python train.py --norm="rmsnorm" --positions="rope" --init_std_qkv=0.0162 --schedule="cos"
Below are experts of layer 4 (counted from 0) of a mixture-of-experts language model. Rows are named router (the router's row for the expert), gate (a neuron's input weights, with its number), up (a neuron's input weights, with its number), down (a neuron's output weights, with its number) and show model dimensions 0-191. Each number is 128 + 24 x the weight over its row's rms, rounded and kept within 0 to 255.
Before each expert's rows: a language model's description of what the expert responds to; "gets" lists some tokens that make up at least twice as much of what it gets as of all text. This comes from a sample of Wikipedia text that the model never trained on. Tokens count by the router's weight.

# expert 14
Description: Main verbs after subjects, such as moved, joined, learned, grew, and closing parentheses, blank cells and pipes in tables.
gets: ")", " 0", " ", " T", "|", " not"
router [112 144 149 103  92 155 140  93 144 104  99  86 119 132 110 165 138 162 162 108 111 125 119 126 131 124 149 109 117 136 144 112 146 116 174  97 130 137 148 170 107 118  84 142 143 153 157 163 143 165 142 155  85 107 134 139 140 103 152 132 103 134 113 143 136  97 165 134  99 113 151 163 151 105 104 122  92 155 109 108 165  95 102 145 145 165 118 153  97  79 122 129 102 147 146  88 168 130 121 124 133 156 131 148 159  96 170 168 166 124 115 105 102 101 113 107 157 122  94 158 120  86  99 131 144 137 112 167 100 157 155 129 108 126 169 130  92 137 161 121 147  98 105 139 165 111 100 113 149 160 123 157 110  97 144 117 152 109  98 153 134 111 139 121 124 105 111 170 160 155 144 124 104 156 161 168 160 164  97 122 105 111 137  91 145 129 122 142 157 143 147 117]
gate0 [ 97 127 145 112  64 145 109 115  98  92 162 166  96 166 140 147 179 103 114 147 115 111 108 136 125 128 114 113  76 105 108 117 141 103 138  85 155 136 133 110  95 159 171 160 152 151 122 113 167 122 159 108 161 123 176  92 135 102 162 138 109  96 163 106 120  97  90 154 146  95 130 132 100 152 103 124 113 140 139 127 143 161 119 102  83 136  69 134 122 134 110 163 146 121 157 139 106 130 141 148 139 115 147 170 135 167 137  97 125 136 143 136 147 138 130 122 145 104 114 144 102 118 114 138 167 120 121 100 131 152 144 137  97 113  65 175  94 139 132 110 132 173 117 162 135 145 157 122 117 151 120 145 164 133  96 118 104 108 176 118 114 157 123 119 153 126  93 128 117 133 158 111 135 113 117 139 126 154 115 111 106  99 149  60 125 138 127 134 130 126 165 129]
up0 [180 173 105 168 135 105 126 154 145 135 143 131  84 111 115 128 113 129 106 128 126 118 128 181 131 131 136  88 134 122 102  89 109 157  93 136 113 132 122 146 178  90 123 151 142 126 130  99 124 123 109 126 117 120 182 174 119 128 126 159 165 140 148 137 126 127 132 126 147 180 123 191 129 136 148 116 144 121 165 117  80 103 194 151 135 111 158  66 134 118 149 106  98 108 153  88 124 109 130 178 118 126 147 140 151 109 144 162 130 128 122 108 149 132 136 105 110 151 107 110 158 115  82 140 142 130 130 124  83 117 105 102 171 133 152 125 129 146 140 136 153 106  98 141 145 108 140 128 137 124  86 119  88 133 114 113 137 106 109 117 134  97 141 131 148 115 142  87 130  87  90 119 121 162 147 120 120  71 142 192 124 102 132 151 164 122 108 128 168 129 116 138]
down0 [124 103 142 106 144 112 161 130 140 116 148 152 120 151 139 143 131 130 134  95  99 135 121 119 127 137 115 106 152 195 115 162 121 150 117 166 116 123  91 117 101 141 121 123 137 151  99  86  99 115 139 117 114  98 137 137 139 109 102 150 125 137  74 158 134 130 138 159 149 142 131 108  92 126 120 120 100 152 129 169 101  99  91 151 142 154 152 131 181 151 141 166 111 153 176 170 147 150 104 152 116 176 119 127  65  81 134 166 124 140 134 166 117  82 103 128 152 155 132 135 103 144 103 142 109 114  86  97 122 141 131  95 159 120 134 133 117 149 118 177 108 114 125 100 165 126 134 162 127 126 117 108 144 106 160 100 172 171 120 167 136 148 187 171 112 113 103 112 150 116 157 109 159 119 126 153 115 142 132 148 142 134 109 143 178 106 113  97 115  98 117 124]

# expert 10
Description: Opening parentheses before years or numbers, table pipes and quotes, plus clause-linking words like but, or, while, however, although.
gets: " (", " |", " \"", "-", " or", "|"
router [ 72 141 137 113 103 161 114 100 160 106 124 100  80 133 123 163 152 150 116 117 127 147 102 137  90 112 132 128 129 128 190  99 110 108 143 144  83 154 145 143 124 137 120 144 114 142 153 142 103 143 117 135 106 118 156 127 121  97 140 161 161 140 102 140 157 125 168  91 114  91 162 141 131  85 102  95  82 107 145  87 133 107 101 156 159 171 120 140 106 112 135 121 102 148 160 118 133 113 137 161 112 155 108 127 127 105 151 125 157  85 123 117 114 108  65 100 137  96 113 103 145 145 105 131 105 113 109 144 116 157 146 108 115  94 155 129 124 179 138 127 134 127 120 131 140  84 102  98 131 148  92 144 122 139 125 135 108 106  99 159  79  74 114 115 131 117 123 155 119 145 133 132 112 124 131 148 135 168 127 142  91  53 147 105 154  97 106 152 134 141 148 167]
gate0 [ 95 182  93  86  98 153  84 114 136  83 150 132 126 144 148 145 128 147  99 140 106  91 131 142 101 134 120 112  98  99 133 121 118 124 157 126 170 170 114 121  96 159 153 126 128 126 121 147 109 155 168  85 151 144 164 116 129 107 143 136 107  85 168 137 127  90  92 156 113 147 115 157 113 142 150 140 113 115 124 120 136 166 149  76 133 129 104 131 124 132 122 122 162 120 127 111 119 137 107 132 165 128 106 162 111 144 147  76 139 111 144 107 127 144 165 105 135 118 146 163 107 135  90 169 147  98  96  91 155 127 131 150 108 126  52 123 136 153 128 102 114 161 118 174 109 169 156 115 153 148 141 124 150 122 124 142  83 113 125 137 158 155 149 146 110 155  98 170 108 111 100  88 112 106 103 141 109 140 121 118 130  95 135  99 104 158 155 120 148 142 173 144]
up0 [171 136 125 123  98 107 118 147 131 140 114  78 129 128 154 120 154 142 108 136 161 134 160 171 146 139 121 105  56  96 101  96  95 168 101 138 128 130  88 125 132  86 114 150 134 143 105 113 141 130 113 124 130 155 160 158 102 126 129 136 131 128 142 140 101  94 144 160 149 139 125 172 134 124 152 106 143 147 139 143 103 138 149 166 144 183 141 121 122 131 146 123  92 135 113 128 131 117 126 189 143 140 108 120  97  96 120 133 143 132 137 102 161 147 114 132 146 151  97 134 146 116 154 149 158 129 154 144  69 151 106 106 169 118 137 164 160 169 141 123 124 124  97 128 134  99 144 122 135 135 100 106  94 136  94 116 112 140 129 116 114  91 147 120 111 122 114  76 137  95 128 158 138 154 102 113 183  98 167 170 128 156 151 123 220 106 121 124 151 143 103 133]
down0 [165 115 124 110  81 124 163 139 144 129 132 167 154 154  87 112  90 163 156 149  93 126 153 153 123 120 119 171 161 142 145 133 141 150  76 180 128 126  74 109  92 148 137 127 101 135 111 105 147 124 117 123 133  84 108 120 136 155 129 134 169 145 108 141 124 132 139 146 121  78 125 116  97 141 141 134  88 144  96 147 112 104 122 164 137 114 150 175 135 167 108 122 120 120 176 157 121 150 137  86 118 171  89 146 106 140 132 116 129 155 132 133 108  83 105 166 111 162 103 126 111 107  50 140 117 117 129 117 141 168 128 125 157 117 162 131 133 128  99 150 146 144 174 126 134  71 132 119 136 108 133 128 129 135 156 135 155 154 121 149 105 137 146 137 104 105 122 114 133 133 119 160 127 136 142 107  94 150 134 145 119 153 115 147 180 138 171  95  77 106 102 126]

# expert 9
Description: Numbers and names inside wiki tables and lists, such as vote-total digits, country and city names, brand names, often right after a pipe.
gets: ")", " |", "\"", "==", " 4", " In"
router [101 147 149 107 106 146 149  95 147 115  95  95 118 129 103 154 145 153 157 109 100 125 110 118 141 118 143 125 111 133 144 106 150 120 164 108 115 130 153 169 101 108  93 143 150 155 155 159 153 153 125 166  95 116 128 134 133 108 163 127 114 137 108 136 150 107 153 100  99 112 164 170 170 113  93 129  89 153 118 106 171 108  94 150 154 161 123 158  98  94 105 138  97 133 144  96 174 123 107 109 137 155 128 149 165  92 161 182 165 128 112 105  99 101 109  95 157 125 109 151 120  97  97 122 147 131 125 174  98 142 159 123 121 137 159 126 101 130 169 102 145 109 122 146 161 111  99 102 145 164 116 154 100 109 134 102 129 107  96 157 131 111 151 138 115 102 118 156 150 176 149 128 114 164 153 171 162 163 105 124 108 119 145  97 150 129 131 142 157 150 163 119]
gate0 [ 59 148 123 103  71 145 111  80 124  78 127 129 124 171 134 180 157  98 122 134  89 125 140 136 110 100 124 120  85 126 109 130 162 124 155  99 148 153 123 117 113 166 158 149 161 125  97  62 120 156 126 151 177 143 147 120 164 114 106 103 133  92 170  97 110 132 100 151 104  86 117 158 101 140 122 153 116 114 113 140 144 122 125 104 108 132  99 150 101 163 139 153 174 149 153 119 131 128 120 128 147 105 113 160 137 148 120  72 130 123 126  87 165 143 140 127 157  98  91 173 107 152 102 141 160 108 131 125 129 114 143 127 105 126  66 139 117 110 132 143 139 152  99 155 132 146 175 147 136 142 132 143 147 133 102 111 124 149 144 120 117 124 129 123 122 133 133 124  88 141 158 114 143 103 127 120 140 158 121 115 173 116 185 115  94 116 143 151 137 124 116 117]
up0 [183 127 114 129  97 100 141 164 167 162 181 128  71 133 125  82 136 140  95 133 131  86 160 156 120 122 142 106 132  98  89  83  87 137  82 146 105 128 124 160 142 123 112  95 120 128 143 122 116 124 120 128  97 147 162 157 133 116 129 163 155 126 150 111 126  89 143  99 170 141 121 166 135 140 113  86 126 120 149 126 106 122 173 156 116 112 136 106 112 134 135 136  90 107 156 143 107 115 117 148 138 154 128 106 132 109 132 149 134 123 138 108 176 124 119 143 141 147 144 125 153 112 161 139 166 116 127 108  42 163  98 117 161 129 174 167 145 120 141 125 150 116 110 124 116  73 121  82 145 121  98 112 104 131 115 118 119 106  88 119 146 117 138 139 140 114 127 127 135  76 100 132 115 145 120 162 116 127 167 181 124 110 125  99 147 145 150 132 119 140 169 152]
down0 [168 101 129  94 100 108 120 133 142 138 161 213 121 132  99 127 100 150 123 116 122 143 138 140 142 157 136 149 153 176 138 187 122 205 153 167  95 147  97 122 107 127 128 118 100 109 116  89 130 126 147 103  87 102 130 127 131 102 135 143 145 111 107 138 123 133 133 156 131 113 129 100 118 112 139 140 109 156  93 120  68 162 131 168 119 122 133 136 155 161 135 146 123 161 172 153 168 119 122 119 131 186 124 118 103 101 144 157 154 125 153 147  89 102 158 149 103 130 128 122 130 119  95 114 123 130 137 119 126 138 148 110 187 108 164 118 119 121 129 158 124 130 111 112 139 134 138 100 139  96 117 146 158 151 146 103 152 128 103 133  93 145 163 173 141 118 119 110 145 136 153 117 152 118 107 125 146 151 140 151 117 129  86 110 174  97 110  90  92  90  92 138]

# expert 7
Description: Pronouns, articles and adjectives mid-sentence (them, many, only, a) plus mid-word suffixes like -ising, -ively and numeric cells in tables.
gets: " a", " ", " He", " an", " it", " he"
router [119 156 157 122  93 155 137  94 144 111 102  98 133 131 106 162 134 160 165 108 111 117 113 133 134 106 157 111 111 136 143 107 134 129 165 105 131 131 157 171 113 108 102 154 148 144 159 144 148 156 133 153 105  96 130 134 135 103 148 128 114 123 114 129 140 106 164 109  97 122 160 162 169  95  99 128  88 154 114 109 163  96  94 133 157 167 116 154 100  93 107 137  95 141 150  94 168 126 111 130 139 154 138 151 155 105 161 163 160 110 121 102  99  97 119  97 162 127 105 153 110 100 112 136 146 130 114 180 102 156 159 129 107 124 166 125  98 123 159 104 146  99 101 150 167  92  94 106 159 149 128 155  96 107 141 114 131 105  93 152 132 110 140 123 117 109 100 152 157 157 151 122  98 163 159 162 164 156 102 116 110 114 146  77 161 121 135 152 150 142 170 112]
gate0 [ 53 153 117  93 116 121 114 112 137 109 131 178 135 123 164 165 168 107 137 158  88 111 143 123 113 136 137 128  96 108 131 122 135 123 154  97 152 137 119 130 115 168 175 137 110 129 146  96 166 136 143  80 130 153 144  89 155 121 147  90 126 108 181  86  93 129 107 132 133 102 129 153  97 137 118 157 122 118 140 124 114 154 136  95 135 152  84 150 130 108 151 162 153 143 138 120 153 134  93 152 136 108 160 114 105 141 119  83 146 116 161  94 129 137 129 102 112 101 124 139  96 112  86 144 145 109 107 145 143 124 112 132  98 118  78 159 110 140 125 127 133 154 112 162 135 152 157 155 108 170 151 166 144  76  83 139 120 150 155  97 124 132 147 139 119 127 100 148 115 153 137 123 135  89 127 110 158 151 107 130 110  94 174 107 116 137 114 155 146 134 160 186]
up0 [151 132 127 127 112 115 133 127 137 160 151 121 135 134 131  91 130 141 127 109 134  91 116 190 127 143 121 112  95 113 124  81 119 144  92 156  95 116 123 192 132  93 129 129 152 141 117 132 150 151 110 163 127 114 184 176 166 125 105 188 161 137 136 152 118 124 182 161 172 142 119 185 113 140 144 101 159 157 131 114  92 120 167 163 124 139 148  78 122  84 139 139  82 109 144 130 129 124 126 163 119 126 134 136 128 148 149 147 128 104 152 129 165 146 142 126 121 167 118 150 139  96 153 137 144 141 153 113  50 184 112 108 149 143 147 141 172 142 155 139 155 154 119 112 138  75 111 104 147 139  95  98 108 154 133 137 150 102 139 126 108 124 152 137 103 101 113 100 102 120 135 124 151 143 132 123 114 120 143 170 151 113 157 129 131 151 121 138 124 144 129 153]
down0 [165  83 153  96 113 145  93 139 170 137 153 174 134 117 113 120  99 131 150 117 105 148 125 148 101 120 164 142 157 196 129 150 125 149 108 160 105 111 120 111  96 180 129 138 120 139 118 104 113 116 157 102 131  96 112 168 137 135 110 177 180 109 127 132 161 138 127 169 147  99 142 116  96 137 132 107 104 170 120 105  94  94 110 181 149 108 120 116 152 141  94 146  97 132 143 161 155 126 135 137 106 187  92 141  78 122 150 156 119 134 159 134 127  80 145 155 126 128 156 115 126  99  98 124 125 140 130  78 120 144 138 157 141 127 116 137 113 149 121 172  89 112 115 117 129 126 129 138 132 107 163 124 112 118 114 147 120 162 155 160 115 131 155 146  97 120  83 147 110  86 153 107 131 143 119 162 126 170 136 130 132 109 134 146 132 103 125  90  85  93 111 124]